{
  "hidden_act": "silu",
  "moe_layers": [0, 1, 2, 3, 4, 5, 6, 7, 8, 9],
  "router_bias": true,
  "init_std_router": 0.0349,
  "init_std_up": 0.02,
  "beta2": 0.99,
  "max_seq_len": 1024
}
Below are experts of layer 2 (counted from 0) of a mixture-of-experts language model. Rows are named router (the router's row for the expert), up (a neuron's input weights, with its number) and show model dimensions 128-159. Each number is 128 + 32 x the weight over its row's rms, rounded and kept within 0 to 255.
Before each expert's rows: "gets" lists some tokens that make up at least twice as much of what it gets as of all text. This comes from a sample of Wikipedia text that the model never trained on. Tokens count by the router's weight.

# expert 28
gets: "19", " by", "18", " an", " =\n\n", "us"
router [111  95 114 124 177 157 110 161 131 148 104 112 108 120  87  98 146 105 146 172 157  98 128  81 190  81 129  57 121  96 112  63]
up0 [122 105 139 135 134 161 126 122 109 166 122 173 133 144 109 179 136 100 152 146 180 125 162 153  93 173 138 163 115  85  99 118]
up1 [122 106 152 147 176 106  87 177 155 144  97 171 100 157 116  91 124 167  90 100 141 173 142  90  88 155 202 116 160 128  59 137]
up2 [136 112 142 152 167 127 132 136 149 142 138 119 113 195 157  94 143 140 110  84 164 105 119 139 134  52 186 106 102 150 104 144]
up3 [159 154 162 207 134 118 129  97 177 187 162 152 184 192  90 102 156 155 145 150 153 115 193 167  71  97 116 169 115  86  97 155]
up4 [180 200  45 101 130 143 141 113  82 126  97 164 187 113  77  98  88 116 115 129 158  84 137 194 148 108 181 165 151 145 108  95]
up5 [136 129 134 156 170 107  93 168 136  91 131  64 128 102 179 170 164 104 152 118 131 154 144 146 179 176 131  83 125  97  71 140]
up6 [145 207 138 162 140 166 136 135 119 163 121 133  75 149 116 122 104 143 156 100 140 132 125 146 146 133  83 125 107 107 159 166]
up7 [176 110 178 155 142 122  74 172 108  98 102 147 100 127 144  59 169 138 128 112 138 147 128 141 142   0 161 127  65 132  79 124]
up8 [164 109 125 143 176 137  87  84  39 149 137 138 156 144 151 120 116 125 156  57 134 113  97 103  53 131 121 185 164 146 120 122]
up9 [139 134 142 162 248 142 116 157 118 126  74 155 178 125  99 141 110 106 122 127  85 179 181 118 128 103 150  90  72 126 114 123]
up10 [127 151 123 155 104 165 114 158 133 153  80 144 118 158 125 134 143 108 152 201 148  93 131 113 140  64 127 151  69 115  88 155]
up11 [ 96 127 108 125 155 155 171 105  96  86 177 140 177 107  69  93  60 125 109 124 186 131  94 131 156 188 106  59  85 108 114 109]
up12 [108 186 106 178 174  93 163 112 125 131  65 149 163  82 120  89 167 116 117 121 186 125 141 122 170 122 136  96 115  85 141 135]
up13 [162 114  88 118 157 174 150 150 174 141 134 129 114 100  29 129  91 136  89  65 140  90 110 127 130 138 112  86 100 100 126 114]
up14 [109 112 136 130 140 122  83 145 110 124 104 186 141 151 105  60 140 141 130 180 116 178 153  71 131 119 135 127 123 148 125 188]
up15 [132  72 196 120 153 156  64 120 121 160 180 124 167  91 120 101 125 157 149 123 115 127 124 110 144 160 108  95 129 129  91 162]
up16 [127 135 110 168 100 127 128 138 140 155 102 123 129 115  94  78 171 166 115 139 130 157 158 148 148  82 194 107  88 137 130 130]
up17 [189 135  64 135 157 115 176 116 130 143 123 141 153 150  46  92 139 139 124  80 202  77  95 155 116 157 159 155 124 107 121 126]
up18 [196 197 124  90 161 110 118 163 135 119  96  86 111  91 130 177 118 144 165  78  94 104 166 113 134 133 114  89 101  94  77 135]
up19 [137 162  87 136 152 103  93 139 169 161 165 106 132 115 142  84 118  89 155 132 110 144 175 117 119 159 107 143 143 106 141 125]
up20 [226 121 128 148 126 192 138 106 128 124 106 118 111 136 152 117 102 126 133  94 134  93 131 109 147  92 173 129 128 132  69 142]
up21 [140 176 127  99 116  98  79 126  95 116 108 137 119 115 113 124  94 137 106 120 162 126  98  62  86 126  99 102 120  65 149 102]
up22 [121 103 150 118 128 183  94 127 147 122  54  85  71 200 194 160  59  94 122 106 173 137 102 191 100 113 211  96 159 103 106 143]
up23 [ 90 145 145 159 134  93 150 179 136 173 115  87 145  86 118 153 108 132 118 129 145  93 132 153 143 160 110  98 145  54 128 138]
up24 [ 90 104 121  97 165 127 102 142  70 126 122 144 155 133 144  80 134 200 166 157  94 119  77 126  89 140  89 131 150  71  94 141]
up25 [137 158 219 133 121 108  99 128 130  93 111 137 125 154  56 111 151  92 177 153  98 128 128  78  95 130 115 104  66 170 122 150]
up26 [ 45 112 103 163 123 146 121 171 148  92 155 113 141 119 122 103 138 121 176 150 188 149 117 129 166 120  97 168 148 124 154 157]
up27 [122 165 173 143 132 149 101 133 191 145 136 135 107 138 121 146 169  81  80 198  98 119 164 143 120 108 132  85 123 173 100 142]
up28 [119 175 113 121 187 158 186 185 159 148 121 145  93 102  71 115 144 159 122 168 160 127 115 169 162 196 102 127 120 111 101  52]
up29 [169 136 122 171 139 127 105 105 110  86 119 151 178 131 112 134 125  67 108  47 114  88 156 113 129 112 181 115 135 101 163 101]
up30 [136 168 139 123  94  96 115 164 165 132 154 151 158 183 113 188 123 138 164 209 116 138 168 157 137 130 111 119  90  61 138 172]
up31 [133 125 209 126  91 147 141 189  97 129  91  92  73 140 126 155 129 106  95 116 115 105 121 107 174 104 117 112 148 175 127 158]
up32 [110  89 172 129 112 167 117 155 108  89 146 176 122 180 151 122 148 102 170 122 110 138 125 124 104 148 157 113 157 100 171 151]
up33 [159 135 119 178 133 131 174 192 144 137 144 134 130 103 135 159 125 103 196 186 145 129 139 126 156 146 125 120 124 114 120 146]
up34 [157 125  58 154 153 153 172 127 172 102 152 174 108 138 119 119 163 158  83 129 141  73  91 167 164 113 126 122  65 112 144 157]
up35 [127  75 173 150 164 145 151 131  90 102  83  39  96 150  62 127 116 136 145 204 140  96 120  89 161 186 112 136  83 134 143  74]
up36 [109 132 147 152 169 148  23 173 113 111  93 102 120 175 163 102  95 119 117 122 159 143  46 117 122 149 167  93 133 110 106 147]
up37 [ 93 129 170 147  84 135 129 102 191 113 172  76 105 169 175 166 147  88 144 150 146 115 139 142 150 148 113  79 168 141 106 168]
up38 [128 116 129 141 158 136 125 152 162 130  94  34  85 134 167  91  76 140 122 142 103 129 133 145 182 122 195 100  88 171 136 101]
up39 [150 139 109 164 117 108  98 195 127 102 100 159 151  95 137  74  98 122 117 145 125 107 127 132 152 158 107 130 111  99 128  97]
up40 [171 153  86 153 164 115 172 151  88 137  85 142 141  74 117 155 114 119 145  89 160 129 176 121 146 162 135 177 133 132 114  96]
up41 [151 156 111 151 144 167  90  98 153 129 126 143 143 134  86 145 144 116 167  84 107  87 145 121 122 130 191 115 125 141 128  49]
up42 [204 133 111 142 144 139 143 108 122 111 102 101 127 175 142 116 161 169 151 125 130 121 100  55 168  89 120 113 104 132 120  86]
up43 [144 155  96 120 167 139 157 169 127 104 104 103 104  83 124 104 154  47 130 159 147  74  73 110 151 160 126 154 126 119 150 152]
up44 [ 97 138 183 118 127  90 170 160 112 118 167 143 135 134 142 126 134 151 155   1 109 161 107 127  99 132 109  89 164 121 142 126]
up45 [162 135 176 143 160 109  88 156 159 108  81  72 121 156 140 163  34 128 122 110 139 127 127 138 157 151 163  32 105 161 110 164]
up46 [174 122 100 131 124 178 171 114 104 148 106 103 108 137  77 188 158 142  81 159 173 113 148  44 117 173 143  94  73  88 137 111]
up47 [104  90  97 123  89 131 111 139 155 127 159  96 166 109 152 125 120 129 124  57 184 127 148 107 154 133 151 132 120 102 112 116]
up48 [106 160  98 104 156 130 133 154 135 150 114 169 164 113 114 104  78  99 127  92 120  80 147 132 128  85 110 186 178 155 162  89]
up49 [117 121 118 148 175 184 105 128 118  99 115 101 106  77 144 154 130  96 144 154 159 114 116 154 110 144 180 132  87  77 146 104]
up50 [ 88 163 179 155 112 116 110 156 168 163 145 142 158 153 154  87 121  83 141  42 138 126 134 167 159 125  79 111 190 134 126 146]
up51 [125  90 103 152 155 185 140 176 134 149 131 202  99 129 136 150 148 141 120 196 106 136 154 156 145 117 107 141  87  47 147 121]
up52 [132  86 150 141 140 171 122 103 128  77  88  98 128 204 157 137 108 142 120  77 114 148 123 133 137  70 162 103 119 143 154 162]
up53 [ 91 126 143 119 119 173 168 100 153 121 123 102 110 109 108 119 141 158  62  97  97 112 154 138  69 117 117  91 178  85 150 113]
up54 [143 139 128 103 124 160 124 133 111 124 110 197 113 127  91 117 143 114 109 123 105 120  79 149 108 122 127 123 110  92 156 121]
up55 [163  85 109 162 150 137 144 110 115  98 100 166 118 149 156 176 145 125 118  77 118 150 134 111 141 133 196 123 123 144 111 170]
up56 [115 136 111 130 166 116 115 120 159 127 157 159 129 135 116 148 125 130 119  78 135 128 137 133 171 167 141 140 137  86  79 112]
up57 [141 160 116 163 187 135 112 116  97 151 134 150 176 113 115 171 134 164 122 120 128 136 124 106 148 115 168 119  54  96 150 115]
up58 [146 131  91 134 148 134  94 127 134 151  69 147 166 111 144 208  81  99 164 138 160 140 118 142 143  96 168 142  79  75 116 131]
up59 [108 143 120 156 157 135  70 170 110 115 149 112 144 155 127  91 119 117 124 169  54  97 133 120 137  37 131 108 126 183  89 167]
up60 [104 173  92 194 124  83 105 160 167 154 123 106 108 124 154 105 177 140 105  29 118 146 103 134  95  96 161  83  93 148 126 119]
up61 [ 95 146 113 124 137 159 160  87 175 150 126  77  75  68 133 175 122 129 152 136 139 114 129 159 109 161 151 113 149  96 118 115]
up62 [142 103 144 137 112 121  71 153 120 152 114 122 124 130 165 100  80 185  67  95 202 160 183 166 168 105  97 120 145  94  68 180]
up63 [191 152 133 116 125 106 141 177 116 107 173 145 129  62 121 103 120 126 106 116 162 138 103 147 169 103 120 103 122 135 151 125]
up64 [160 136 118 166 137 147 130 164 130 134 132  99 143  97 123 169 117  80 174 108 141  80 124 170 147 130 131 128 120  98 128  97]
up65 [121 150  99 137 121 148 120  93 100 154  70 107  93 172 129 136 133 182 130  86 109 122 121 112  99 104 120  60 108  90  64 119]
up66 [155 113 149 152 114 109 115 146 129 169 148 139 151 111 107  92 167 106 152  97 111 116 140 149 134 143 119 125 198 137 175  53]
up67 [138 146 156 161 141 180  98 154 153 162 174 109 119 169 104 107 175 135 156 102 130 134 119 155  95 102  75  97 146 166 106 204]
up68 [121 142 107 150 147 126 132 100 127 141 101  88 173  79 151 163  82 149 162 152 188 114 126 148 166 134 160 139 109  42 151 123]
up69 [143 126 146 170 122 125 142 105 119 152 166 165  87 121 149  69  66 156 148 140 185 120 139 158 105  95  65 108 171 146 145 167]
up70 [152 104  70 124  91 144 106 184 138 153 101  88 114 106 129 178 137 132 131 159 105 133 186  70 152 177  99  88 154 120 113 150]
up71 [131 108 174 117 144 155  79 159 127 127 144  58 131 126 123 140 118 109 172 216  87 116 141 168 168 132  99  96 135 155  62 126]
up72 [113 161 152 147 126 172  62 168 150 145 106 154 130  65 112 201 120 159 109 117 119 154 133 115 116 111 130 120 137  92 116 155]
up73 [ 92  91 138 103 151 131  86  74  97 133 147 148 182 112  78 111 124 144 114 102 153 118  92 134 114  95  79 121  89 143  86 163]
up74 [163 111 143 122 215 181 136 128  93 104 166 127 135 160 103  91 134 144 173 110 136 119 131 118 137 110 133  75 138 164 132 100]
up75 [151 123 144 115 133 168 131 188  67 131 105 107 111 139 147 131 123 105 111 165 161 138 175 107 169 165 102 162 184  77 115 141]
up76 [160 110 101 144 140 126 121 123 141 144 151 125 159  70 166 162 113 165 119 173 108 126  96 104 154 148 158  88 114 155  69 158]
up77 [103 127 146 151 179 120 183 130 141  84 186  67 125 105 205 116 121 106 104 115  73 169 128 126  86 124 147  89 101 158  60 154]
up78 [ 93 134 149 152  98 104  97 135 142 153 115  96 205 142 139 168 164 132  64 145 127 146 141 120 150  49  98 111 104  73 163 118]
up79 [100 112  94 142 139 133  77 115 172 165 131 120 117  44 119 154  53 160 153  33 118  90 176 167 182 121 115 130  77  79  88 148]
up80 [136 177  97 167 137 161 105 132  98 150 118  92  90  71 133 198  90 128 149 161 133 111 134 114 159 154 160  86 116 129 122 126]
up81 [155  76  75 131 107 152 121 109 151 145 137 146 139 126 116 143 153 118  94 111 141 182 140  91 149  89 161 126 136  60 114 132]
up82 [148  88 133 181 155 130 132 113 140 119 147 121 131 182 144 116 170  94 101 119 153 145 138  86 134 130 149  80  92 106 127 114]
up83 [100 186 132 130 169 145 151 141 172 129 108 147 124 115 113 112 107 129 129 153 102  96  86 133 145 150 122 141 148  91 129 121]
up84 [149 124 132 161 199 143 158 151 154 126 155 140 174 127 110 205 115 137 132 106 142 105 119 106 118 101 145  93  88 101 158 142]
up85 [128 222 123 144  99 163 100 150  92 128  53 159 115 145 133 109  73 118 106 135  96 136 121 108  96  89  85  74 129  69 152 132]
up86 [146  64 153 132  64 141  81 116 126  95 142 141 125 106 110 149 142 155  61 188  65  85 131 106 116 135  81 114 129 149 147 134]
up87 [167 101  93 122  83 136 109 125 149 134 131 110 152 116 114 143 148  87 127  75  81 155 116  78 140 108 151 114 153  95 135  84]
up88 [158 136 136 123  96 138 129 132 127 114 109 115 185 165  88 119 117 103 182 144 137 126  97 125 181 190 126 156  94 129 116 110]
up89 [125 116  82 112 151 124 116 142 119 136  92 125  86 127 180 143 125 125 111 190 117  90 196 125 134 157 100 140  90 124 153 119]
up90 [137 107  80  94 112 118  43 191 150 150 110 146 117  75 103  73 140 115 113 139  76 102 127 114 145  78  67 144 154 122  57 139]
up91 [191 142 137 110 189 148 141 131 111  60 162 154 121 136  35  57 147 107 165 158  97  87 158 119  73 161  80 127  73 200 101 145]
up92 [181 103 111 113 167 155 153 141 150 136 122 138 156 160 146 110 122 104 123 128 154 126 124  87 102 117 136  99 102  85 162 124]
up93 [183 117 127 166 104 109  99  90 108 117 153  65 162 126 121 163 130 106  98  99 209 148 164 120 187 133 132 162  80 104 105 119]
up94 [107  97 121 144 111  67 130 172  99 150  92 157  85 103 131 135 102 132 130 111 130 124 108 174 106 123  90  75 166 116 156 122]
up95 [133 160 137 130 136 153  79 161 141 166  57 156  94 122 143  90 129 131 104 112 156 178 121 156 130 100 164 105 105 106  99 120]
up96 [128 112  96 143 162 109 174 156 117 119  98 100 169  96 139 119 102  94 108 120 198 127 131  29 107 131 175 117 145 144 104  74]
up97 [208 144 185 160 121 158 104 167 112  99 136  95 144 143 116 149 125 139  91 170 136  78 140 140 137 107 220  73 120  95 131 146]
up98 [156 159 182 142 119 117 114 110 150 165 130  97 118 106 183 117 145 155 143 155  94 173  89 152 141  80 144 118  91  55 134 113]
up99 [128 119 217 171 102  99  93 177 144 139 141 162 134 146 146  86 143  56 167 137 133 122 155 148 184 126 152 103 102 110 150 125]
up100 [142 152 120 151 159 128 166 147 162 105 156 107 123 131  60 112 105 224 119 172 154 134 135 201 103 152 115 109 147 161 149 115]
up101 [125 198 111 105 152  98 159 143 168 161 140 110 124 121 121 130 140 142 163 110 167 102 171 121  85  82 140 128 160 105 124 149]
up102 [124 134 147 156 197 140 102 122 103 110 115 137  83 134 164 161 106 138  94 132 131 177 155 119 139  66 149  69 134 157 137  90]
up103 [165 119 102 108 114 104 112 153 116 105 181 122 126 147  41  96 147 150  79 161 137 128 139 123 174 118 140  92 105  68  36  71]
up104 [125 170  26 137 132 139 120 111 139 141 127  99 182 118 108 122 130 132 107 121  92  88  81 118 113  87 118  99 131 116  94 109]
up105 [151  98  88 107 120 117 132 113 115 131 104 116 160 104 105 104  85 135 140 224  66 123 163  76 142 109 104 129  89  80 109  88]
up106 [100 106 132 155 112 128 120 144 146 149 155 103 112 144 161 126 114 116 104 128 104 123  57 109 112 125  91 130 197  89  97 147]
up107 [170 147 119 132 133 150  77 152  79 136 104  60 180 126  92 119 143 175 117 130 127 114 130 122 198 130 147  87  96 142  88  82]
up108 [145 132 128 114  81 129 127 137 135 153 128  97 164 119 138 115  93 173 126 169 152 103 125 113  97 116 117 116 119 108 115 140]
up109 [ 98  92 129 128 151 103 135 121 168 179 156 131  74 100 113 167  88 179  97  64 163 156 122 142 108 134 170  79 117  94  93 102]
up110 [ 84 160 194 134 152 124  62 175 172 116 126 117 135 178 189 126 175  94  94  71 102 151  82 149 101 104 175  43 163 154 130 145]
up111 [143 101 189 125 124 121 149 136 114 124 116  70  91 146 150 145 124 126 113 129 123 121 122 137 141  41 180  45 114 144 146 159]
up112 [175 180 139 141 137 137 101 181 134 125 113 150 136 131 163 151 155 142 139 145 102 156 104 184 156 140  84 103 109 111  95 122]
up113 [140  64 194 192 130 164 116 135 187 157  85 104  43 104 154 156 102 213  94 114 189 142 131 109 158 121 148  88 115  87 139 179]
up114 [111 125 150 129 137 153 144  78 116 112 122 118 138 113  52 132  87 137 150  83 145 115 116 141 128 151 134 116 120 122 144 118]
up115 [113 122 174 106 101 143 146 115 178 121 121 139 194  58  84 177  46 103 108 127 200 148 121 117 125  95 187 144  81  90 130 104]
up116 [128  83 117 171 127 112  93 158 137  80 103 113 131 137 148 122 103 183 119 130 131 120 164 131 200 160 124 106 147 106 128 117]
up117 [ 93 176 139 102 148 139  76 150 125 118  84 130 143 110 187 120  73 117 164 124 140  98 133 152 120 146 123  92 107 104 121 116]
up118 [117 194  23  94 147 136 132 131 153 155 155 151 138  84  89 122 118 123 130  79 120  81 141 198 138  92 156 179 139 126 117 116]
up119 [161 118 105 126 115 149 138  98  86  91 115 111 140 113 133 164 124 149  78 130 135 118 153 155 131 136 155 105  89  91  98 169]
up120 [142 147 150 120 102 123 117 158  87 138 130  94 172 104 157 104 128 137 138 136 126  88  58 189 162  95 126  97 121 138 141 147]
up121 [ 94  84 175 155 138 120  90 105 150 128 148  51 147 149 140 154 134 127 173 166 136 165 112 144  84  67 131  84 103 100 122 159]
up122 [ 93 123 132 135 128 153  58 182 109  87 124 118 123 159  96  98 123  99  79 170 130 116 117 114 124 128 152  99  91 141 134  66]
up123 [114 164 115 148 111 113  88 112 146  59 111 152 122  97 148  95 139 161 128 118 126 120 160 114 151 105 114  65  65  81 157 136]
up124 [ 79 120  91 158 115 126  97 168 191  81  63 123  51 129 220 125 187 158 129 133 153 123 140 139  83  79 187 130 142 104 137 100]
up125 [ 79 137 114 139 142 170  64 107 124 111  83 136 159 152  89 115 140 150  64 160 113 132 124 134 121  61 150  81 111 109 128 121]
up126 [130 138 178 160 139 112 104 131 135 124 146  81  95 125 117 165  94 135 150  30  75 115 157 140 162 108 222  75  98 144 134 150]
up127 [173  98 109 148 170 127 170 153 140 164 201 148 139 126 158  98 164 119 151  76 136 154 150 116 128  61 173 167 146 151 111 139]
up128 [125 117 147 155 126 105 118 173 132 123 128 112  97  94 168 123 115 148  90 174 138  85 141 121 148 133 138 131 115 132 106 123]
up129 [136 118  97 176 117 160 131 131 130 121 129 120 148 114  66  76 177 156  69  38 143  85 127 125 158 152 162  78 173 118  98  76]
up130 [104 151 147 131 169 131 123 134 150 170 127 124 143  45  97 157 100 105 137 117  92  98 124 132 117 150 107 145 108 123 140 110]
up131 [ 83 142  93 119 164 168  98 170 131 135 139 150  49  97 166  82 122 194 127  23 139 122 114  84 119  88 115 133 111 155 121 125]
up132 [ 92 152  67 105 127 143  97  70 114 126  80 105 104 105  94 111 118 117 139 112 140  86 107 166 110 169 163 121  79 109 162  76]
up133 [141 117 167 113 148  79 102 124 158 138 121 112 135 174 125 175 137 162 137 127 114 131 150 160 145 102 172  99 103  98 112 117]
up134 [165 146 133 114 126 100 152 128 122 155  99  93  96 196 107 149 160 142  94 166 127  72 124 148 134 134 159  75 158 136 135 139]
up135 [134 104 158  76 128 153 207 116 101 123 111 113 153 136 101 114 132 150  70 169 173 122  89  70  95 134 146 109 123  94 137  59]
up136 [ 92 109 124 155 163 129  86 159 132 127 107  87 191 146 122 121 101 117 154 175 114 140  80  92 115  91 156  99  89 131  83 117]
up137 [165 115 171 127 188 133 159 135 153 113 133  76  80 159 168 132 130 157 127  82  96 111 119 105  90  58 145  41  94 154 150 141]
up138 [ 82  87 163 133 138 130 134 105 131 109  85  78 124 136 102 125 111 142 146 201 154  87 107 129 144  90 127  85  81 104 135 123]
up139 [ 79 122  80 148 132 108 166 117 179 159 154  48 142 119 173 132 133  96 168  84 139 147 124 125 177 139 187  63 139 120  92 129]
up140 [ 95 100 137 147  86 172 159 133 172  92 124 140 108 141 169 116 112 126 179 161 138 123 113 152 135 100 107 119 120 105 149 146]
up141 [190 128 116 149 153 196 155 113 107  86 109 159 107 175 148  92 150 109 148  51 131 123 133 110 141 145 189 134 150 164 121 135]
up142 [141 106  93 114 163 143 120 194  80 172 120 149  92 142 133 156  84 143 142  81 181 147  96 129 142  46  63 126 128 138 145 114]
up143 [124 162 162 154 118 113 182 172 130 105 118 159  94 135 156 112 132 119 143 142 182 105 107 131 178 201 130 102 129 116 155 103]
up144 [ 79 201  64 108  97 108 100 173 124 131  57 156 165  65 180 152 100 144 131  80 172 106 134 146 103 106 157 147  77  81 166  94]
up145 [131 117 178 132 153 124 121 152 165 111 153 135 105 154 133 135 187 113  94  97  71 170 122  79  95  78 106 129  91 180 140 172]
up146 [132 182 131 150 108 121 115 167  93 130 114 142  94  91  99 110 104 112  64 214  89 122  81 140 144 184 122 115 129 108 141 148]
up147 [139 128 149 122 184 153 166 138 117 143 133 125  89 104 177 160 162 104 210  58 156  93  98  92 111  60 158 162 134 166  90 120]
up148 [101 112 144 157 128 148 181  98 156  95  91 115  90  90 123 131  63 184  64 114 159 123 121 123 133 120 135 128 120 135 102 102]
up149 [120 119 158 147 127 119 118 146 100 171 133 143 108 171 163 135 128 201 124 142 151 115  75  80  99 125 128 149 157 134 132 154]
up150 [147 101 159 139 164 113 180 185 149 113 109 143 158 176 172 105 161  86  99  52 151 140 168 126 175 134 157 109 129 102 165 131]
up151 [107 168 141 165 189 147  74 165 104 140  70 169  88 145 120  84 134 136 147 167 110 112 133 129 152  90 226 189 141 113  98 113]
up152 [ 96 129  98 138 178 117 137 150 148  80  83 191 125  78 121 102 131 178 140 151 111 130 150 126 110  96 123 146 106 137 153 129]
up153 [ 89 141 186 179 113 127  86 128 130 100 118 107 140 106 195 119 109  83 132  67 135 114 112 127 171 102  72  84 107 114 126 158]
up154 [148 148 189 182 160 154  71 126 155 117 102  63 160 133 183 126 122 159 141 146  66 139 146 143 154  69 161  25 109 175 111 102]
up155 [166 144 104 138 112  74  92 172 132 151 109 171 167  96 110  78  92 120 136 186 108 109 145 148 112 101 113  97 117  84 136  88]
up156 [146 173 126 199 143 132 131 124 128 134 119 107  89  78  65  99 132 136 135 190 156 130 154 167 154 157  91 107 112 141 130 131]
up157 [179 165 166 169 128 133 126  89  86 134 141  83 125  82 101 131 116 138 167 207 158 105 102 110 130 118 111 155 103 112 177 150]
up158 [129  99 158 134 180 141 137 133 140 130  73 111  93 124 139 160 128 145 117 146 133  75 117 108 132 127 167 127 124  91 108 162]
up159 [ 88 141 131 169 123 131  94 123 154 178 115  80 115 113 174 119 149 150 124  45 120 126  77 127 172  80 133 109 131 124  83 132]